config.toml
num_hidden_layers = 11
hidden_size = 160
n_experts = 128
experts_per_token = 4
d_expert = 80
d_shared_expert = 0
hidden_act = "gelu"
moe_layers = [0, 1, 2, 3, 4, 5, 6, 7, 8, 9, 10]
router_score = "sigmoid"
normalize_top_k = true
routed_scale = 2.0
balance_loss = 0.0033
balance_bias = false
init_std_router = 0.0219
lr_router = 0.000334
num_attention_heads = 2
num_key_value_heads = 2
head_dim = 64
vocab_size = 8192
norm = "layernorm"
norm_place = "pre"
norm_eps = 1e-06
positions = "rope"
rope_theta = 1180.0
rope_fraction = 0.5
qk_norm = false
attn_scale = 0.125
tie_word_embeddings = false
parallel_block = true
init = "uniform"
init_std_qkv = 0.0867
init_std_o = 0.0
init_std_up = 0.0867
init_std_down = 0.0
optimizer = "adamw"
learning_rate = 0.00227
lr_mult_o = 1.14
lr_mult_up = 1.23
beta1 = 0.9
beta2 = 0.99
lr_head = 0.0078
warmup_steps = 230
schedule = "wsd"
decay_fraction = 0.695
decay_shape = "linear"
final_lr_fraction = 0.0
batch_tokens = 65536
max_seq_len = 512
doc_mask = false
train_tokens = 346100000
max_steps = 5282
dataset = "wikipedia_en"
Below are experts of layer 8 (counted from 0) of a mixture-of-experts language model. Rows are named router (the router's row for the expert), up (a neuron's input weights, with its number), down (a neuron's output weights, with its number) and show model dimensions 0-159. Each number is 500 + 25 x the weight over its row's rms, rounded and kept within 0 to 999. Numbers have three digits each.
After each expert's rows: "gets" lists some tokens that make up at least twice as much of what it gets as of all text; "comes before" lists some tokens at least twice as common just after its tokens as in all text. This comes from a sample of Wikipedia text that the model never trained on. Tokens count by the router's weight.

# expert 119
router:479528502525463509528540486523518507531496543495536527506497496492499509491489545496489508536507515475520508489525507535530459560507466502504478486502526498462538536466490522495475490495507486494514510502540495484552482496535519522475503501475522512481516502522522483497513516489503487433468479499480497466467510500461518509442532526536525499463533484494512562489504526527499508499494442463504528465490466541479468485476475454490484506519460505486495539533521490504479426489528523
up0:507533524511513481487541499503511548492519452506524516532501503519538505471481491501465515498462529487549500505505469464507500411519472465498508493475517466497538490504524506490474475496525510483476504498520491519527510503519504481510483516494488506511538452513468498535469454488533509490473472492518454506499507535525476528546481536505492527518460521504491538478461503475509529461485492485511554455542511487500457460490500467481514483474506513450496505550498510449498487482526465
down0:528493498528453470463474454464488434507467522500482467451539511470521504433524517508510572508507487486493489442484514477501486534488519477493498485506540509495530544466519545514488533514470523491455498509523490486512527519496499498510521535476484518501486520522515551500519502495491458480472534524510469506541467507555490514531509537503504487485491503498510523527502504532508507505473484516477485495474464502524491528442491519479550522519483502490506503494506544485502489452485505
gets: "L", " l", " L", "F", "M", "E"
comes before: " |", "'", ",", ")", " was", " ("

# expert 93
router:467524477470541498514510503517505527513527475518501464507537512477496470488476498515501444526507541511504490476511514519496503493551543498493500541481513473482506552457480492513459460501543464492484457533487518506484477457497536524469522487503508510509566473506529480472517534506499515452498467531497555494495504490494537458479491521469507488470528546522532534493550500541508476528510470526464508516491500512445472490486506502511508495496455523490521516533530516487473530516507521
up0:512536514540523483531493507503513532499540486549565465465516494491487466477497488532512480553518514470484507477499522512505498498493542508512515521468510495511506512427495543532471464496528507509534490533532527448496436508490515521507464467486502509508532544521509478480484515411472516465477459508511505509531514474549518467507473483509530512506527537505458507498531519489480492519476444520521519517494505509504500490517482500528505492496484515512542467513518485495505501495493492
down0:530503477453517523503501513486507519476504480521499497489525500527479466482495511552514498523493444528477498509511505522528478524490482543517494533514451526488549483454482522524451483441503533511495466472509482485470497487476498521506481472500475518528483525517492491516460514514523533520490484468537515517513474485472495515498502501517514486515487498503522457479467504490490534524490500512471457507434468531532485489474484569484485540499412509522520526473535465531519491497514521
gets: "\n", ".", "2", " so", ")", "}"
comes before: "|", "\n", "-", " |", "S", "|---|---|---|---|---|---|"

# expert 70
router:526504496535509501512549518508520510508535546538537501490518499468529486516488499473480452486553556530555538504509463495494498503514519433536483504492498462493497558443514489526461531495544500486485487535542524497508497459506507464504457500485523499517518499480505481502500513531521514462498450450505534483500508524518511454499511530474533485503522503531523537528494512489488473525494460514446507516530505515494466517482504467478475507489466482505498481517489472490463494487478498
up0:453509505504512510527539474479482532483515481524513470480504533473488489480464496498554515512529520475525509493495526505554461501515464478470535470516506463526513467463499449555507543508514496487508521569497539536538460488526529508507487506465480518516495500481455535503502509535504477490520479490537501506487481485533473464508490554467491505483488499489440548504503504473501508501500490481497505494503476479502469501520484493515474537497471505503557455444505490504534523537517512
down0:523484488501533516499464502522461513511480466457478515523501526467512512492513493439475520513489532489462503536507484477466526510494528465519463494442491503461507542497520523449498511492525530537488490502499466459507504481498505470501496499482503512480498472494505518553508492495505523500521537521496532502489512515489517526508511506496501498494496489513529461479513494530532519501503501525507501533494494472471540506460509476481528473550389492516534540532432511462543509508466497
gets: "\n", " \"", "-", "/", "===", "–"
comes before: "\n", "==", "|", "The", "===", "-"

# expert 91
router:536533515474510505461502501512543509506499512483536511489518510496498526517497521513501496511510543513554525513550471501512491503530467447514507526462520489487488519519506495493444524507513492485493507503513529493524491461481538491431485525518554482549530490510512495496528507497517474462484491490501514513490486500477506525473552543489528496493519498495513569476524529531478512482495498514445497488536477541460543523516530466458504476505476530483487497542508474536433520471507500
up0:485479437468514520486521521489555517484480522516469498504487491464476492513507519463503537515524483459486460534546504497491496529515511459482507517513497505532486511495519455480524427516539507504454537476512492514503525462499486458510494472503492533517544536486526475479456526489484482474496478500524503500466468505520505464475471549515515485509476480472524528487520577504486518531465477495480504523509486505515498546484516456492541545501506506505507531486511486513510475535533524
down0:565505470481486471491521471505484491476529489467506489488519513537503490499487480501468461479511508501541464488545474487530527482529551520522511484538488515492529478499520485511490516515530507519510450539485512492491564459504514533514485485475498490506475467515502497447501494502521504517501479527503490443489553505505495503531460518512491535519497530548503497514553484514482466512537523504442448508485483536467468498496524537491470472485431479519493489534491500480533502474479510
gets: "\n", "==", " D", " =", "===", " =="
comes before: "\n", "-", "|", "The", "   ", "In"

# expert 60
router:490485463536493514522519506529473507514472519501533498511513482466481485492450500503485488488529512506522503462513487495525518496550518426526518497504516483498484589463530489504511516509520500472477456498494526534486518488515512515481500515510486488540534487467518418472504497509475499444483489513511445540457527491536501517485546518480500492481492535479516500522548542528488537455520508522464495471533526473486487503506496469503527526510486474517496474511524484481486508467519501
up0:504499510535508497485523503517493513504535497460472483521519508542476449477493487475480513490508520511517504506513499496511488452532451468490516532462519492502460517475532518504510452514498470457453536507527498492499540471490513526488514480503496525513522538480532481506506540510491493489477487521518484519494508568472461490525507528472482483544486512483506494522545551477542561468462498512445481527522510466466518469493527470536559510535501490470502504512518484451480480497480491
down0:475470507443527523503466481531472475500533501515520510519510481515505531471559502498496487485499521501480510491520445447484512477505541476486513531492510511495486485514491474524519452490489498524505508514439494534488542493523501504499502518478465496502565452482501506511494525523478462516543546511482510529512520508506518498469487478516508518480521480465480494468495479536534501514504519503503477480506501521513504493506488481495523538513501459447433534553428508525472448527495522
gets: " ", "–", " (", " Sch", " U", " O"
comes before: "1", "2", "0", "3", "4", "land"

# expert 57
router:539512488488496498524514531555547530504478509497505499487517495512483500501497506549476489514536488467521469509501501515505482493518493452482492471463515499507478507475497481511483519524533500479469468510535539484522509438496551514470523454467578490537548499508494484438515514508489504457487473523531515482490473530486513485489509500484514488507479535484508528522525517548490513436499488493436498453523505502496492501489545505499501497488436503514528485538539534496511504486518523
up0:519518519528512454508523505502475482515551539513529518469555470518529447474528497481491482532520526494537507516483469490490476506475505492515519514521454532525503499508508484544514529538491529480526520524502484490507508488543489469459482459460505466514501557500522494503518449479547513477518511490465530491496471498458464486500471486488527483510544495529474515477484489524485442474529479472532496491527470533488511513488489503513519474507495518464511468464544515533465515480529534
down0:480493519497451568505522490498521456516472528461498512465497487495497494493517489498505469502511521489449488500482523491486507429520509488505506468497515453468495509515501529470539519501484484497519514455495520532531504486520455552459506491566514483526494532478518449522509533497503460494515484522492456486490522537501465522558519495518505555514523532483466532523462507451547493462496525510471481546513511487538500514507502508506500484510492487469468507507482478501495525480506530
gets: " |", "|", ";", ":", " —;", "|---|---|---|---|---|---|"
comes before: " ", "\n", " —", " +", " −", " $"

# expert 58
router:488549483508450519527523539532515474498536466466525464493518484507533521536468472540471475536555511494519501506537494496494529514525456467503490491493523520493508502467541487520463472484566452474514475520528515497500518426517526514492502513469490463501499517486479483492495496516483509482500452480514503516509500469493495481475534533515503460475541500525463537485544497535524546524509485517472489489517509533481491475500538484491512471460515513471505505519499494469451479481505490
up0:559544567505450526480489510471514486501473479528502486472508485544489484494516491511510514464547521486527493488490501488477520466515497470504534510530483505537510502447473513501544472509503512497531541457497469475467491483575558503451550479489466506483476521462502502466538517484483466503504519487557482518506496495484500507541528527454498475500500472477532483485519530485455532500498469486509492489504525474506487499510497496482518484482488504480492514508521473491483548496533527
down0:428489501472497489507507532517512476473495490477493499498532512499458466486461477516498522498516526495524466469490493487536459532505537513477483491523528495533489465508476525504514490515528486491458512507501522488536538510468513522526527527524503458544538447509482509536498528496493450508510493532510473507487445445493520499463472497490521487500495527468513488472497488496542517514543492483523489489522542527464481535510506490419484473486516533538522487496516448539510510482483519
gets: ".", " (", ",", " that", " \"", " which"
comes before: "\n", " The", " the", " In", " It", " He"

# expert 90
router:520473442529498476488464515535521503520530472510513502541556499489501485502435500519490497492517498499551486485509513508494525504491490486528474472480516508509528549456549483512493522509526447458506459516511520484480470472473505499476504519519503522508518513510527473433539515467491480464476474515547509515490491501474502491467539480491512489460486525503480583482521484527498459489478493517498490513529515493536475479491483502466507474485471509476540466549496484508484522486518541
up0:502500458515493515500518558473483500503538467503511502494584505499555488530514476521482476505528470499505482510544563471511509500506503466494500478489512513484531518485492450482489485525504444476513482471505474460484487463459505531506543503488537500515502479529547487490460506489484499509498469490548499455471472521459525517486522523470514496471479501503470503484551495524527492509499524520527522512550515524511484450468515503499468488477470500485518520472468524551511534489520504
down0:514489496547513507461501509473526534489462512477499456502503517493543501490479528489477512499442480471468495505443512536505484495446490522543497510503526526490498486483506519528514498539561501495525470507487506502495523541532510468521506485543491526542507532483517453534523492483470496466514497534545486500475526532465463477492434511517500546451530461515487461530474504503513523472532481514478534518486500491500450505490493519514477515496496467517490491491553470488505486527479513
gets: ")", ".", "%", "2", "um", "/"
comes before: "\n", "3", "p", "|", "m", "ph"

# expert 95
router:497481485489487516533518485521483543498536543551538472508509483466529517494478515487511475485521525516515528473491489509519490536509506466482511528490497492547507553454514530508474504513559484469512486554518535487516491420501538489499468517510501487524534518524491496515506489514502508454463470448523491502521478534470524445470498554499518476481501476509479536504515488521490478495475450487468497526506497530494492497460496493497489501544452512482481471496488520499448457505505505
up0:511482483477446514526522485550469475527505490467502520542480546463494485473491516483517511509491500497506491495521547515492519495529528533526498513473497473510517507470483514481473461490469499514451495480522493534484435525489503465508486499483506454485527508499506515515552492471429476503466519479497498542535456502476480478469504518500521459479489489544504516463505497501509483503529489531521520425503471556518528462451492513529506485513538552480493493524507517490499486494497492
down0:487534506484456481494493456500490511495514485512446520508516524520473475457534482531493485531487474513514498527536498486490516469521507529516472513480481495494520450516452477517470471501506495465514503488477479506479478492521516481504509487535524507526509456565522473508514517523476500552480520525487490477513455530513470504508471468535534445509553517498485521544518501471482506518507524543502500442570469542506514482469508556504462504501511467481509494496520501552495493517512479
gets: "\n", " \"", "==", "-", " (", "==="
comes before: "==", "The", "===", "S", "In", "="

# expert 123
router:501508460514469464530490522506510529531508471487535499498531441486524499518465532559507466529509497482556468475523492481524483509536485499507486503532539496506487512441519520544506508507557488478515519504468528536521493443490488517485478477481496501519522471508487464478528507532525505481488503507521532506498469458484510490471528510504501465513512490503449533469522517557501500498532463456501532462533514509488490500520524490491480495509511535487508478552490487483426510507531499
up0:480486519480515501525520523475492490513519570529538484485533529462496539473510520476483512516493481545493506463511603532496534482509501483478538506502477515482460506492512529494489490502517489495491458454498524516459488514520514532473484483518499481542506498501483489520523503458473482487492512524523500522534516485544508505558530473508489499510514506511451523520488519472530534491450488485477517465545497498466538477518491470542494486551472511513539500527482513517490525517469484
down0:487500501484506481469488507494480467508534501505518520502512456519485498557509495545499509500478487503484484503469502518507509520506484472480536492507461503509522511490458535472472503497500451489509484531517477500462546500465513500488548470525502514436463468480543460501516540506459524469527539528511534521503539516493482529506502529524510524460457526524478541477492468479535492522533519495476531507511505488493507460465505527540441504515457490475558510471526517480456520509489474
gets: ",", " that", " and", " he", " it", " which"
comes before: " was", " is", " be", " he", " are", " had"

# expert 68
router:495503475494491467516500556507558535496474477505535457482548504502487519475455451536492512479537491512512507509514496535536494494539524490499485508472485476506454591460530484519503510503512505472485516501503547475514498485495527539468501517488518448523526487498513463531519541515444473450488458547494458488505470504520506491523501508479530479520521497526480529515531541493485518518485504511513519473500515525463515469515509482494494497526467510507521457514530496507489472521500491
up0:523501500511518459501542509524528534565445494490517471452547475495531532515437466548518521502489468472533498496476527552489506519495480511505536481494495486492464509519506487496501476535505487502518470527492547532528500488493480478513482481477489499494489496504502527506429480495476474491523470461506505496497497446502582491515487533508524508504453513496523531499507485499498478479464522492485519505495535509454532525519532510519467478518499491487497495482541475522460474471516521
down0:494520532505511496491466489515508511468481508541503530539494507470506535542485463493533478491498514444528482473475461506522498488508497526515552520504455511463494487528517477501487477539548490522485442510529480491503475455526542505518486510521487493503503507500490520481487540549497496466528490451546492488502480495526480497510477481532476505529521535483478495519550508463538453465482486513532479519527466496472501469515517535444468474492458497464549525493531509510488492501524479
gets: "1", "c", "il", " Gu", "av", " Jeff"
comes before: "9", "8", "ard", "ley", "on", "son"

# expert 62
router:516496467509466543511481489532494483493505508464527509498502495474503485514515524531463448490561480491514499489497523524512505504526503429490481507509488483525498580447547506525446535490550464475464479520480553497546474479522524512499479520485516497510491468504513467495513505509506468416491494485509478497496508508447477500479538538475496508526513522512510571464477526507486496459502478500480515501511524517487538512502504503497485508525480522530519515516506479504493513526498500
up0:501471515540469511485511493525490491509467480513493487479509503468492485513530538500511456501563534501512454480495524461529478495508529487498519522497558514472466502472498508519511479500510481518453487497512511518503529490542546492481513457490484494494507479521471485448521517483468492501466501482498481507501513512491513482506486525540508494504495507463510493466479499515478488430496493481492527488478523532506432525511475469494491511504506556498501501529519562545471415441527481
down0:467488525520537513520543463466493477512497523532451549510530513525538527507478480495447496484491490506515483449526504517515448506501474474497513472520538545504491467492507528506531495475482495495512497507591470504473544491502507498518512506510477489495470473453492506515489483491491520514518483496512463481500540486553457508481509486467533498481528507468464502480526550526475491493498538511481449518518530508482486460498467448477527508500530496524487481498521531495523517460496488
gets: " ", "0", " (", "–", "^{", " He"
comes before: "2", "1", "3", "present", "age", "‡"

# expert 76
router:519516461512460491513479492541521496476510538505517513522514503513506487487460515492468469470528536471552484502512499514490489467531471458522500491461526499514473544460502480467507508496545478482490509538522488507499476467535489470472522506460546504526502472534533466514492526496507507450473449504544493519516511493476527489459541509534528487519494523513479547508516512517506487478519487540465486499571493466527510442475529498502502519481468467495488534544508496483507506477522529
up0:452448528448491499498476499553553543513518517509542502498518462457535527529488507500471481515510509506477499498551520476514498508473467503527517502556494461516501502496506505484471519515496525468471515536515496512464516484511498504499548467476510454503520472550518518486555513514484503478498524510542474487471509500489472484475518473496531453481525551473527560459509511470454464489506476515470487479525481482510502490491519504524484463504510483498528520473508472526502542498499503
down0:555481517489502502476497505507497520445547518499492528515494494484508535505500470517522485460485508513499516489530562496532469523511496501505425512523483483487517453486501506495450482486507488501468531460496530531502539487505504515519510487529522455487489495557447542459519494469486494457498517472501464523500520469499485499510540495478493517435481517517537464527479529462502525544528525521499534522484482521509519533517507481497477531485494517504523518489490479451494506513452465
gets: " |", ":", ")", "–", ";", "°"
comes before: " ", "3", "N", " +", " /", " −"

# expert 108
router:478528467479463486485502489488471495506483516511529472525539508514549496534466489497475497520491516493506511497532507493507467517533486430510533486465501475515521593461568494494482503516590468475497462517480521471493464500530515519448477488485478516522486479500459481452538489484527501449518451462508488493488521528479492500478525513478530486496508503506507524499506543525499497500504498517492510465470488521469535520499508490485486517489478496524513497517526464485503529507514501
up0:511488470480505492512500475481483466513496500498492487467533478512518458531484511512526499505522554479516441456500526546514493506530490456478478495500501528514522499504509536547446529506515507488487525571523545479493434500482487506428489507485470461494518542483510524476523541453491510498516486477493519475506480484486481494477524534501550506462509494468503499505520522455491505519478509501527476483476432522450536492517511494518507453501508508515503494508505499541470506507511521
down0:440469492514517505519504494554452535493499497555460477487462507492556486503500513499498493530502487487500499461531493496529509457484507487514472519572469512487483509462490474491515487485531482495507466522466468534476529545467522497489485484498511520533516488476485484523482467480485492474525504483466505533484544487476509520503503478491475507500521473477458514529472505520494530508528506491481501543531542502533524501514471501481496569499476522546435545468483525483509518486483498
gets: " ", "+", "ั", " meas", " circ", "เ"
comes before: "1", "2", "3", "4", "5", "6"

# expert 27
router:507538506468481516478549489508485493503499510484526535501526450497499479475473492512529517499519520472547536508501460520497494512542485464509477493504489474501502584482528484508507516505507486454515475544519512512531501426551541499486515474452533466474560488531485447497521517490492492457446487501521504515517484489509519495468513524511535498509512521468478552507537526484484470482527493494487482471511485529469452518502497504470493501527459536478496518497522485485491504493500511
up0:518479493507482527539537478514483498518525487514499491488525523519516485497497516531526524501556451497522508509520497510451510483504449478559509499497469475456493552491523478513495536500494513437479517502521506477493509490469521516475506491492498526514572478528521494551495450512466494499454467518503508522489500525517484456523497533493479481466522476489494551479517507496516514500528492538436488469524529505490452507516504520485490474531485472513541524517520453444485486491497504
down0:512530527510517481486499509482517495487521454495481492516492511519494463541546530537516457524542518508473535496473519523480484491463462496460487518509463439470499498503479462493508497472475487513504531485521490527539477509490503543523519533521495513505460512500481456479498501467499500494539538504484513537517482510507534498471466481509464517476499521525512418485498494531467471511452525501520524475469502480532505547491486485501497451518500487513468523524536489497479545451519547
gets: "1", " ", " —", "b", "8", "amb"
comes before: " |", "9", "0", "a", "le", "en"

# expert 85
router:493527454506488516496493535502508498536535505490504482523561514483525516496491445526495452493550499521553484476535509464498483497520455487486506514466506481461481550477510459519482519520522492519434470496509502469505483490507510529488487472513541474541513529518551487467495501531531459451470463510519529488502533468536465474499516515482526480480500522491498542494568506518502468470478476510471534511489493484494490476494455495520527497517504531492535510511501503499461501505523517
up0:510465517494468483490543473496458502524503522489491484509499487534519513469450466492527469527514497505537541492521515485501482491519480462454501514488496492488512493496520499530485473511512536531519497466467550508495493464495473486504518474457502461514512563481552478521507521486495484491470506467489488495535510469515463464497509487425504502534529526510482517444525497503534526489449527491525513505551452492501507512491481529548524505471534544519530455488508471494510474475517505
down0:507484491484506507483519506497494489509490489502488470536487555504533514480486449482488486511492522472495492440485472486494488489526567498491508492496474554484518502494483490535528482517504499501521483480498472486490490456503500537489534502485534532434522509550476537502468521490489460457541516556538519507511464492442504486540461507513530483520493503508506503484538503491466541529538511533499498457489498485473506497548471525502520428516517487485456521518519491460514516487501511
gets: "\n", " b", " m", " st", "ab", "'"
comes before: "|", "-", "\n", "s", "a", "il"

# expert 15
router:471473464496511508482499517539520521517513490493533503506549490504509488510445517554463484487544492488560463497516522486498474513499484489504497463454531473488481523456497496483502501531522463509465483527502526509514491422509543533485508484481527453499506508490498461467496510517485502467500474501537478488482500504495511502504549526508528480491517517521512536474536533564494523447502496473471504462550489523478510484488550514505516460512445510508529506546527505514513487504502504
up0:515463500514484539513474514500537489505523492517513524494513517501504491475452506499494493503522501503505513467474550488465476511481498470472530462453479507518511505443515472498493525488534499513459511556472522479488515520487520507495475482477501539485483496492483497476488516523465500495491512510483489538497510497518538500515536489534512431482513517532511527465492522501535466471542508506495551520511492480529544453498551490490452468489499478504586479534528508474485439489526527
down0:464527514489487487504481474487475482482459536486546490447498479513531509471528495495499510451477512498473481471552506476553484526508455514497506525467484529457512457508517526571498492473506532494478498491489521468492448461514456494521448489487516529533462513493505535543489491470479495563563499479503499559488521503492510514533466551527519513528498501474496489521488493494509488486501551501473500476497505508482506528514513506508491533495471491499487524527513489510512501478519464
gets: " |", " a", ";", "|", " He", " he"
comes before: " ", "\n", " +", " \"", " $", " −"

# expert 53
router:509513503485491464485482528512519522491504518473530485507534495484513528506473478487489461501503555475538466467513513459514497510538483457500508523491516515492516498499544494541472470510578484508510491503505500465511474444519531466484509475461475483514535503521502496493536512473476479498476462493551479472501521487466477489465538508509526487491520541478507560468520509510470527476470472477451499482529498534462478505486550512522515493510542521470512506459534495478543505492540509
up0:511478511532484479514453499510526490521481523474466513489509503505508488505519550529547518493493483543508516472542486507490471511489472504473454496464500492510516522503538511524454534504477477474494544467513565509498479526519471512453465502488520519481510489501529493485526520477508534462471492506519471462511498483529492489494495499497489526475541494491489479520496501436453469508482523494465508457510460502487470513516494467506552534496453496509505500536527528553476508573531519
down0:487545505525479507494519468559491498530509501460520525492471481512489504463523493516488498505510506515473490512517505503472515515498435495461465509486546488503508511525467506471455546479466505464506512459465500485495502494574517513497526484526539546506453523531484499483480498494531484476482513478530464516500508476528493529522519506564504481556498530509455462516452491487466508500507483525500509479520461478512478505535467438495487496525468492487543502499514501532475515487532501
gets: " of", " in", " to", " on", " by", " from"
comes before: " the", " a", " his", " their", " its", " this"

# expert 84
router:508511518475481483494493506500484502534485504484537518501498530526549495549434506482492516495521513493497512520514511501526459502561513461474508497452516504504490611494570490536493488479565492477471504502491510544521478462513514512501506465474498510504512478507506497480531522482522490427477485511530494482497486508487493497462534521483485513508501480529511532506495499506537499466492443490480509460508487498474487474537503503501462488475481523517542514547508526485506515483518492
up0:490518521504517556496532495537481542464491470498536479537486482482482498498533524486467502498516471454502470513466465511525515496541473493518472502501492505513485491485507512519495536548526489495449500543514458518515509448497542469549541488480504533470535521529474473493513499431492482476499488481484524529517524498488540467526485499487479469474508543477456548486483496491526504517478492475470470471493480495490478491526503481524526521505501529453494524496510543531467502544523522
down0:516498475532496508497485484461530514519522520563508489462510481469496451489553497500542541503504487465507489448514524479516490501497482529526484527520479540443517516445495505491499471531512489465453494520546531505514508484514494467519503553489536483497540480523483497461509469510478480450494460512517462547515483500514507496501438530468527517509450488455448516543482514493493512473513500461510505492497505505457475553498475503477497514513494494505489510513522515505519499494513515
gets: " ", "3", "6", "4", "7", "8"
comes before: "1", "2", "3", "4", "6", "5"

# expert 18
router:529510457511500481488541534567498511489513514513503496522543464510499488516466512525527482505531524474521455474551526520503497513536500484529486481461522448518460507462547487500465496526544458507463457524521495469488509438505503495485507534459519486517490523521485458506488507512482483500472447454519492496489492502527502473499513531494488495482465522530513518472531538498505494509502485505430526473497464525478481487472521458499535494506497524490531486495531493501547476494514488
up0:497529501519477485492531485521515503512511516552512488503508491497540481508496514463486441456481508544488509532562471473516526484441508462559531499487516503521483488502535493508492486474522504545517506561497506485498504501482526482484504483500477487502487488534463477500516504466475483522468448502497481461469472500492485504493541481496532509474531538520514503504467531495514507535495527514448486518512515544498472482500451429498491463492515529495513455525485517488536480451520521
down0:483502507493478531503525490507516481455459503505467507486506496512472504478495453506519490530519487512499514520473512540460494478484498496506489487515490514497543473524484501487499499516510505476493510482489505500488492515493476504498448474475493472505510521423519504548485509499541507624530565492483523502487495526488485512486499496484440474508523428495504483513522519502515525488517498522470495493553514491508479505486522551490481522493486512477510510476535500484590527501507495
gets: " of", " and", " |", ":", "-", ","
comes before: " the", " S", " M", " L", " C", " T"

# expert 36
router:494524459493519501499516464490507510507515499526453491539555514483527481518506510509468503493515482476509505507499513526514485490532494443545511478495486482513492539496531469541491512469530432489540461534497481506502460468486506529535528526461508476490546531535459480500466465462468499440512494512523507510450476522488511472504512525495527506497480517524455533489514550511509507474524476505472513485529478513472475521501503465493483483495525489518508461575502500501510527540526490
up0:525547522472515502533481498520535484458493543481485516494517489468503577526462527508520510549499502479463493505517501500488456484517516494529507470485482478545472489446566544485521532506517481481481515514511495537490470473568477545527478482492494527509503511519499519467514510544474471505500483471514496509518517526509512531533479512515475489492490524506488541478483460510474495501478478515466527500514493485469481527503519459550485497462504520499506527480525453463510528499542504
down0:496487515535527507505504521487508486470457497495513503502463477470492507519484533458511466517511481482516513479521463488470526538475509468496519547514458544516529462452487523492493481483507521502516479503500499484495493500510448536503468523501482486564512497514491538521535564553508501555527514517519488458498527517523520530529511533487480494471493499476496523499474459484459517523458471524500462532503482541477511529497546497488511491457508510467476478491525513487486517487471428
gets: " ", " S", " s", " res", " rec", " def"
comes before: "2", "1", "ect", "ent", "ure", "ur"

# expert 102
router:495461513520477493486498506503523481529513502507483469489508473492489531480454485504495471501525498491506484484484483522505478474519480521519493501462485454511513548498543453542513486518572478429458479513521555472513484458504505489500517510459534455470541513521520447477527525503494493448492455544522519526511489519477506503493506512461531485493507519532499517461550514493503532505508494458485513508523463524476526516512496502512518487472494481518513516557497472511471462519471515
up0:541483512479505501485515519473500558508481504485501525535530549501507502496534450525490509477483538486548470480522514521464491498519472501468531479471526476464487530474491523497507536521508501503477482530547514492529487461500504556517479542448483494486541523486503431549511498511454503493462502496494474473467507521498544450493491473511458505498488509525489504524520533469476534474474493549488461524512510463490490485510535485530542478517513500503508474505494521501494520546501520
down0:497536491500491478556520485475529482511470460495481521484521479506529495512500539508487463461516473480510479535473538509528484534546454519473460486473498464498524487531490495497495482480484507478492524455493489450452502492499494444522482554519504483500516458544502539503481518512534510454504524527482517504492495503515508489543516531541471489512515494507500489482497506521542517507484524453495546443473484504500536509541501561485503495510531532496510489480499534501501503435478496
gets: "1", " was", " be", "2", " been", " is"
comes before: "9", "8", "0", "7", "5", "6"

# expert 120
router:476516497530475501489530521528526497505469521467521511496517475488515535495506499504469457511504467452541448474548504490556496504558481496524542510473521509519493533524516486528474493490521458503457478506531519482519537435492530453471510502500541502530529507513491479503491530497492495479477469503555500485465488471508528461496500508521495462510512510552480526487501577495494494530464479505520510515524489503483471496499526487495520477449450488500492500512522481520521478458526495
up0:520489534522496484510554473533532510530472501491486528504483504480470486509496470526478445457509464483498498495513494495509491536533475523496536572514532516475451528521536526498478482483475448500515532506500541521530509489491509475478521513490493490473460507484526486515509514520486514480450468510515510482452511462504509505497554505497509462523489483523521515483487567503494482493504501477492483520537440561475469493460446510527471466497481491480505494481494530500483495460483500
down0:546523509507469507511525509508472471468481553525521517434497491544461464507563510537513507477506496518494543458497508523504553477457475476485461502541524517475462481449515511541512505464511474498517499508533486495497510522509492508503491508492541495520436533504527524521497527513486490496523456483502479510499485473496495512489472522533484521547502521447483517494457500520473478539502501499487505507490518527513478506493504454524509528483503504498507515468519442496522468441491511
gets: "|", " |", "-", ":", "=", " National"
comes before: " ", " \"", " The", " List", " A", " P"